Weights of a small mixture-of-experts language model, trained from scratch on English Wikipedia: 3795 steps.
Below are experts of layer 4 (counted from 0) of a mixture-of-experts language model. Rows are named router (the router's row for the expert), up (a neuron's input weights, with its number) and show model dimensions 0-127. Each number is 128 + 32 x the weight over its row's rms, rounded and kept within 0 to 255. Numbers have three digits each.
After each expert's rows: "mostly gets" lists some tokens that are sent to it at least half of the time. This comes from a sample of Wikipedia text that the model never trained on.

# expert 19
router:149108077180156103094158133144122097116128121153083119107117093144093120133116146039087134128137111162064125085130138105109130201146139137117091209146123128110170105144113128111172081134154178092162155100163117066170181109138122096148175171097125103133079179174055199101094135135141124108121146101132113047161085124156103138145188059170114100147136136096115145137111145140136113109168
up1:123143092064154166120168174098109117101121129166126121144091099167178069204206144113131200086147154118151122086125126114122100123151115142128102124132145125127201169095094171155100132086150114077102109164152107135154099182087194102144149157128157148150153129121092123137131139169153114079124130126181092090133168145131143087176109137124124093139095106140096124096131095195095181117026
up2:156145132133118143130102147052154154121158138204120130108131095110136123199122165135176176135145122152116132076145162120155110160171142100152130196169128168132106122110135118155173162160114170125111149144138128128149157090123103110161070148129168100118118141055104155054151111112144126133129211099086134011123099084130117169145181132207100104144139122100131115110123091105143178096070
up3:120108118140088120129158136187178137132039129080162097147085073145077130116139057117131163175149081110077138139065153178091093165148155123049161088128132142120110111103162160138091151173118109095155171149151128111191113083156081140123095163081135139148141134169130126141107129163165147105142151144157112060158171134118113091181119126157096150114091110169187144169157099178104113161116
mostly gets: " de", " government", " state", " public", " French", " National"

# expert 24
router:218139104145143081126145132129120168092082136108060140134104090178148114171083169137117160083150059153064132139104166153105096178105111046125200135130142069085141117174100129134109114085152152123132168097123088092138182144192116108135134153120146096137101167138080128159168122088158133152124147125138117080096148131172098127145132036184094119100141120119103135155150074137120104133133
up0:166106076133095119060152118116054090084116212146084151105118098074098130155085128118108128050131137106063128101084120134152195092126089110142110157132134087111140161167086135132123150121085132109123088101133137069148187107104089135125099191142128153158111146090108130137097137133103168132119158177115149049102127135137077156121108071089144096146137097115061179160109121106085168105135
up1:164120144163120200123078138061196128116139162093152095137123138147105149097124155154163123120147107148088157135116135173104140163151148135162129131146104228125091098154068136137136120182122170094141135057124128091144138154137095144178172122083083142153078095171060143142192119134149143148171157084129155138119139152158162065165100142116087104132138168129172166137160198109160088080104
up2:136083127138215133163142100160112082140154182120067057131137179186170157140082124098087102141156138186147148099156108159125105118121085112159110092152117115096134133165124074146107124158158206061090132169177151088145157084120068130133096149131141141157103125203155137167121119142190094110113139096151127173073096154151122173120143122144150192087109101118159139118158099157153128142160
mostly gets: "ko", "ki", " she", " he", "je", "ji"

# expert 28
router:160101107155125138152070138101165168076120150107108162111111129183113143164115188112131152147162103108160141103158149149171104176157114151139144171134138092170200127123119161072117100119146192121099112080176106107188131126128061083172146121150150129181136107129082162093161088150120127153107155147132102124104168098162049114122153096171069148194090126081124212124114142096079103104128
up0:105165145140139099125151124083169166152054168157113127105120095168129154127057123128126115187134107114140135139138191204184178143139084156152192155131119162190141059127161108114057129110140144088095146111091197176108127136165078116189101115080131127157120115124125109149170094120138129127117103094194115144156172114117139092181107096125127125148151169072088116082164152162105120100099
up1:132106138182099151113122139103111192041074142143149106126167143189120135116111131109174138092133086190140146147142124182183095108098104132073236164115112155193168132128171126113134077138082184135092141133106049058140142149141081124124123131130136135113105087146088161074139093089136128096152078097149118145162108100139127119111135117146167163153186107141142141153156098114129108100172
up2:138135127106118084131095156109173141121113160147140130108134138096077143118094058141167188123077189130080157164167116134138137233139140124084169150127088136193084141169102175120125099156165098115106140154153115175118120102140098109110110160094176124067131132143140107162080152157178127125169159096158222139208122173087130109117097160123160117158091147148172081136141141151116151167101
mostly gets: " more", " well", " work", " used", " use", " time"

# expert 26
router:170076137090156157129163148116165148162099142093186112083137056099123169178094164136131147063132096085123148139171163176141121204135176118147177133111065154098120098135110168152159120133123153109159163088129115105180125131156159083182158131161104060168131097172037109133173107136100098113156148105141123083116129149122096110144192116196140098156121162142163164135133143151124111094123
up0:175149135143064101208100118172112134119179141109166182092124156134108126164081130129143121159157083086108195061184141152102149065140073128103154152169143097149090131164105161125117134098178077149128167114100145157137113114141173121099129116108153127147128095152088140157066134156085128124114099137108105106122188131189178130102190130136158186128148130150185129148205164178132113092131
up1:135061098120090155155142152109147145085151158123130104175142154138101162157156083118131134062095205098171078098137134116182172209078174181200149147150149135106093135115071133126124080144116120112104159107131122152171102152080144075142151109118136133157125109135089120120092175139169090126150191048094108117157151084122114178153103147105115172123069135125141121193115135117156132160091
up2:136155137141127151118114125086119153109125110182126092095174151110086098112089114142138183119154121124093144098138187089107133138156114133133096105174153142074095112188108155123121126143179142072196159101178094090152155092093118145068138091118149137113125154182116158168120142179122169149077046084032158049083096114145102109144155120129110054127164127128173141144152140104177147142111
mostly gets: "vi", "ci", "si", "ti", " ju", "enti"

# expert 10
router:144061125098177072166131107162099117085114127085110133116108111175138172162069124148080173088133133106133200115092167155125113190146107059107153173193112107129140146170114135080114116102169157122109155155146165156150157157116114091143198162126117066147102126140100113163155116102180071101131166080089150072188097082142138093110196112142091080141150117122133118129121102148106096130110
up0:172076114101075136186150138108174107203127192118129130148115100133160129162090145171112147134187156058164160145095112133128101127082109127166169144119144152162105174172140128115091183138104145115143126134135113106142116132104207121140164157078184158133170087120120191148125164141108143090180115107046132097124153104130132117158151073168150164105090063118103098135079119171167076108115
up1:134106160142119118151107168123174191131155123099149172164111120119143131172113161119139170120173111097155138122071104148163137178142187131135169221139119177126146108093092136071126180173159137143212124097137177101130101182159158147093141069194114126125119089158111111101103184151091126121106119141091208172141122123130129092118107116146126185172130127097086114101124096138073170152067
up2:104133114166114120086093124093170119108100139094144112136060077141131151100185120067135152180146160105188104139158194139134166071099133183136117078140127138107126080117124056092128093079094112111137147142148141050120138121154075129104067141153134154160125111124164148089177126149139106105094131111119148096115126104085111087156146127133098113162166137083108230096197073122088153153138
mostly gets: " co", " so", " Bi", " mo", " fa", " o"

# expert 2
router:177056050097176130108163151168136119111139162097137173101085115149138185134154111089133158135137127147092141139123106127122124161183158130153171170118114146140136167156070120130177110146167098136113201071189113102154167169127126094191180185118185059137125117116071163124123097083118164092126173116188145099109135102152082127123151112163093112072128106114085108150159139151122100159152
up0:135121058065172103176148066125058148141074128152068107099201109148115112142149095121084122146160166192133114121141103086094112087154168161175138109108095140166176137140121146161144151132101182107122107152177132153177182152109155094096092167121148140111131159106096157120133125141072162148192125162200125137140138126147129148126121111133113155151121050070079161067159122107157133115111
up1:109081076099163128124072134146118111164166099120147153093105121106128148172124142194179133129078124115149131141152110142212099110115114179112123137117128100180129127120109174103141112122233116177145185159141137135121097107100097159153169187162152150139110162156104067159126163116148134138121159171151169141086195210124131108160134106159110153139099045136137145129097123130136163174056
up2:160087131192173098171138103134134090108068149128108155160169123083137128109106158105048130157123142109115108088173121105132154165158191131179153190137086145174105136153134169099128112157084136136181154141147105180184200103180110137191153171123145116154100189097128094135160132091089160109102164087145143110124147123174086081130176116169159105113096170106173128115116138066090141130121
mostly gets: " inter", " John", " Ben", " Michael", " David", " head"

# expert 15
router:192140140124111148153105166122137114069102109122105076133147086141168098156105177098103161098153116124171123094096159145114111194173158089143115178177109128121167185101128110128134117173154162097131191057151086142202139196107118126178195136104072119145109159143070163114107103134112123077108155100175103118106140145180090100173153097176094149104137122098158121128119153189165100133109
up0:181116099115111120143148171131203133119132131153104126103123114098107110154091107171194115124205171144147115061092124097065090122167108114120140132076102128118143134135108134145115166172105133081162184126128125118166171176174148112107136093096141125144127169174106138143086188163120101123114079128157051078121086073144169151135123112144149188158152158161158165070125177064142174152168
up1:210150116099118110101149147112182144130163160057104123148147092127042157142116122090112111097177087172146148113108184173123133132173167103178224150161189167145138156137109129118121117153158108143135092140142081116204120103136106148133184098140107156137078117139126139150099143075161138112118183075147124126115162093159161135121124129128123122114189130111150091140136185219164101120113
up2:101106122078139115158125149182114135093133115150094094140149140190112214143068091160108137096119128165115159132171180096143076131125132060062091091139097098128163083170138128125083167154149157109158179189133185158103125193101112143136176093139159130136076124137089096175198157141103104146094070096143124123094151159122134158102144127138080150139189106152088147133131108151146118092075
mostly gets: "tt", "dr", "pp", "ass", "sc", "mp"

# expert 8
router:196140068082131070126147145151189100088123198131068123122134140212126107181116134102071138126132163110109160117120140137136097186115113149101159189139145069119143149123141185085127110140107155102094161078173117147129211150155083099126120114136177118157122111139083131075132106138117090099135160154163128104145164079139099088160159061177120140121117108091159143166128132163128069166110
up0:161138150110165128088133108148171101171178077099137122151103142105080068083150111043117136112150131131111138107147113174154089146139174128084131180188102094125130088145132146091161109151175079155137109079161120164122157099096069093120107120155111107200146183096150120109171167152080141090192129169105141163107089119102149172125120066126127096150092168178098129169153185121156128104080
up1:162070141101112115112161151111185153156097104118107111171114145129149115155093130128160135161143141082093129090131146192206117125126064130152149126114140114171184122159116190169096138155132179145099146076185144147140116145120054150142150121134159100117147142073134094175139112168160119047140133132142125136079107123120086085125104088150154128107099163073183161125126071125105098075028
up2:141149113088146084120134101139106113146148112108151125136124125124100080122171068133090186160132134054148149118105073162109120108129098147153091098139108065127086126126117169072135058183127123100124110073120142064127110093122119142157142152154122130148138114148087068125099159156157134206142095163176097124103137130075098132152154100125100117073139142130032165132082183139173189073185
mostly gets: "ks", " people", " members", "ions", "ts", "ations"

# expert 1
router:132066046117115087104096141067084118106099131085129142108131075145103133158085111104113143068149149098113138087170154130130119152157128134154122151170111126198174136153140188058157142067190099094139171106184089127141114111153123084129156142100068154138078109131090133080170147141124125139146084148114122120120125114194063141138206070159127128127134140085089168156145122151154094119097
up1:129181123157114101149167174153123145154104078129179083165103115161150104152160162177137139119155144140160150078178171136158190153140094118067130106164117098093117158168129112185140107169130103164229160061181128089083102085154136113138124085139163111090120097135152185174114141100094124129098167111086128141180123166140074150107171192133120128166136131119154169196105133129127104132136
up2:126078168165162114135173110079095149099135149123119159106151137121096158192081175078107123117100158158094126085094143138149097173201129121123138172087127090158126090149136095068102100068120101144088167138142143185130110150159148094114151122075182133113114141125072164131103163097119123093136106135119126092182204165177133089119184120133123133198119090061134067116132103095168149149085
up3:159128158153186105121128112070189127173132094109150089164162128113096112149118200134120135104122108131086150161134150148172106108131134109150172131108152152182103071161184152048083131113083129151073116136158132137133131133114112089178117099145082111122117137084159102097172136199105149168130127143155097192137121097107171061165174066145099159118106164081163188069150148106121118085151
mostly gets: " two", " new", "The", " three", " several", " many"

# expert 20
router:189099084100189094163137143075107130140150144149110126096134110169148091125152131020085151078143178063110124074136194144197128178153108114135141186133112100095180102118117162106151115123144124123082195098179139107170112150143124115133134148106111117102117187119115113090195099098130135146158137135127131083152181121153101087137177128162117125076089114089144127150116076135125060128115
up0:115170095134183076163093144107187115079078143071112086099147115173094115106173177082171184116134115093127157145150139148207089168100160110092161145167148115107149116106132141102144170116135096157061157144157053082118134124112147137142127123166082129144125103168116173112122123184169136131140168117112127124116155136171125095138130135092218144153087154183185115103129081140093097113178
up1:122131121138114159103154086175085157168100116175109097072158150138156103155140124125076134177100075145066131120149201159134098133118130070118147125097103114131140143129126197143160173136110104098129180135138148156122135135103132138108127095058096082095146098154100167147146130171094086096121068125143117114108139115151116100221122096140173135056078179035137136081129093151163080098132
up2:196174122102125107113128193062159105161182089142053131090158141106123080136123098069136098119091156106101097154158150085127142158096106077131112161153151195115118137144093113143174106105142136063140188123150147137136106143109117079140136103075089095132106148124147135067140101079109126142172077060084165130113117066135098128166064106105187090124136165078141115105139106093103136127151
mostly gets: "ot", "ant", "ic", "et", "at", "board"

# expert 29
router:205110045128169125167098118071156130124093146179103134114127162195158139118117120079114162101196127125104139086136181138080138136148079076125136238143107092151133132106140149095152138143136145128118153120144113146151169149158147122129149148160167095133108121150092128094184127105150134148142143132106133109096192115166052093162117051190086133150163071111139110123147127146081090160141
up0:138137093165169091104147103111158122184121161180098090169139132124141082117137094101093175185138157179060178095122163088112139177163137069138190122185100114130128090116137116131133174108092136133187161071100135134163150118109101132173117106054070085116131142157109159147183120108105158070143094086091120081134127034126135118134132107155162121154164126108161131108148155136110091080100
up1:155096158146156151111133118156161151147140093185081090114142166117211145150183095153118114096157129145093157100172164112119123137218144168128129133168089125126184082134122223155121109130134146113132164132114187143137079120125156129202165161136109102123139131079121113144167053132137124147113086175099112092135179107123144137131127059117150183165106127170178127131148145118115076193170
up2:141153160162078073092167124066144131083098131136125128104121141093127141156184167149159156187132154126089125081131123120147136092115136147169103133183141204100096060123112185093130106164065096132136172112098190136149187125118108159163126085147078130198143114132145091107155107150113131094127135104099129118065148108119090202141144099154071085091094086146120140161196164133105112120095
mostly gets: "I", " USA", " US", "}", " I", "z"

# expert 23
router:122081086116144133086142132153184094056120147192067137126081096138094189128108159111156118096102121136109151116152194173157103131139135084131129136165103147145126149129133117107125115152165138096170127102151094151176152145084093057152181129123129033134090148175077096117143165105161102122093094086143089095148160109173094148137194137175171109151131068112153173096158103128118070142146
up1:167171098109148169123155175146157177126051113118155113112096092084180054169158129102072110148169163078120123163115134109094097136101109189121120119098091146177139109151152175165086127095114104078123118169068107131181093096142127130124123126151100093146179184116108117147142117116054115136125107158175111081117218062134132128125137111112127075144095128137134150149112075106114188096145
up2:127121143124175091079129149050147120182148167119142097053115091144178127176122112120136139073187136126124143113151126136128125158164182093112143116095106184138185138100128136047083142106127143121081199149136127144192182142113149151140134173173055107125131103109096117132120106077092158137153135157135186072162072085156148128115160138113130131152111119102154151102075096100097121060160
up3:121120121074110126131069153093136163131041138131044099108147127145127020177133157069091116092150144132128139125118118093138058112095085178130107125093127126119153124099116080120151112139148118175106144109196149145108126191122138126145123148162152113130104122150153147175120114181083140137118153008122134170106138109120099156170130102135160078139078137148115101156077136068144114115113
mostly gets: "\n", " co", "\n\n", " dis", " long", " even"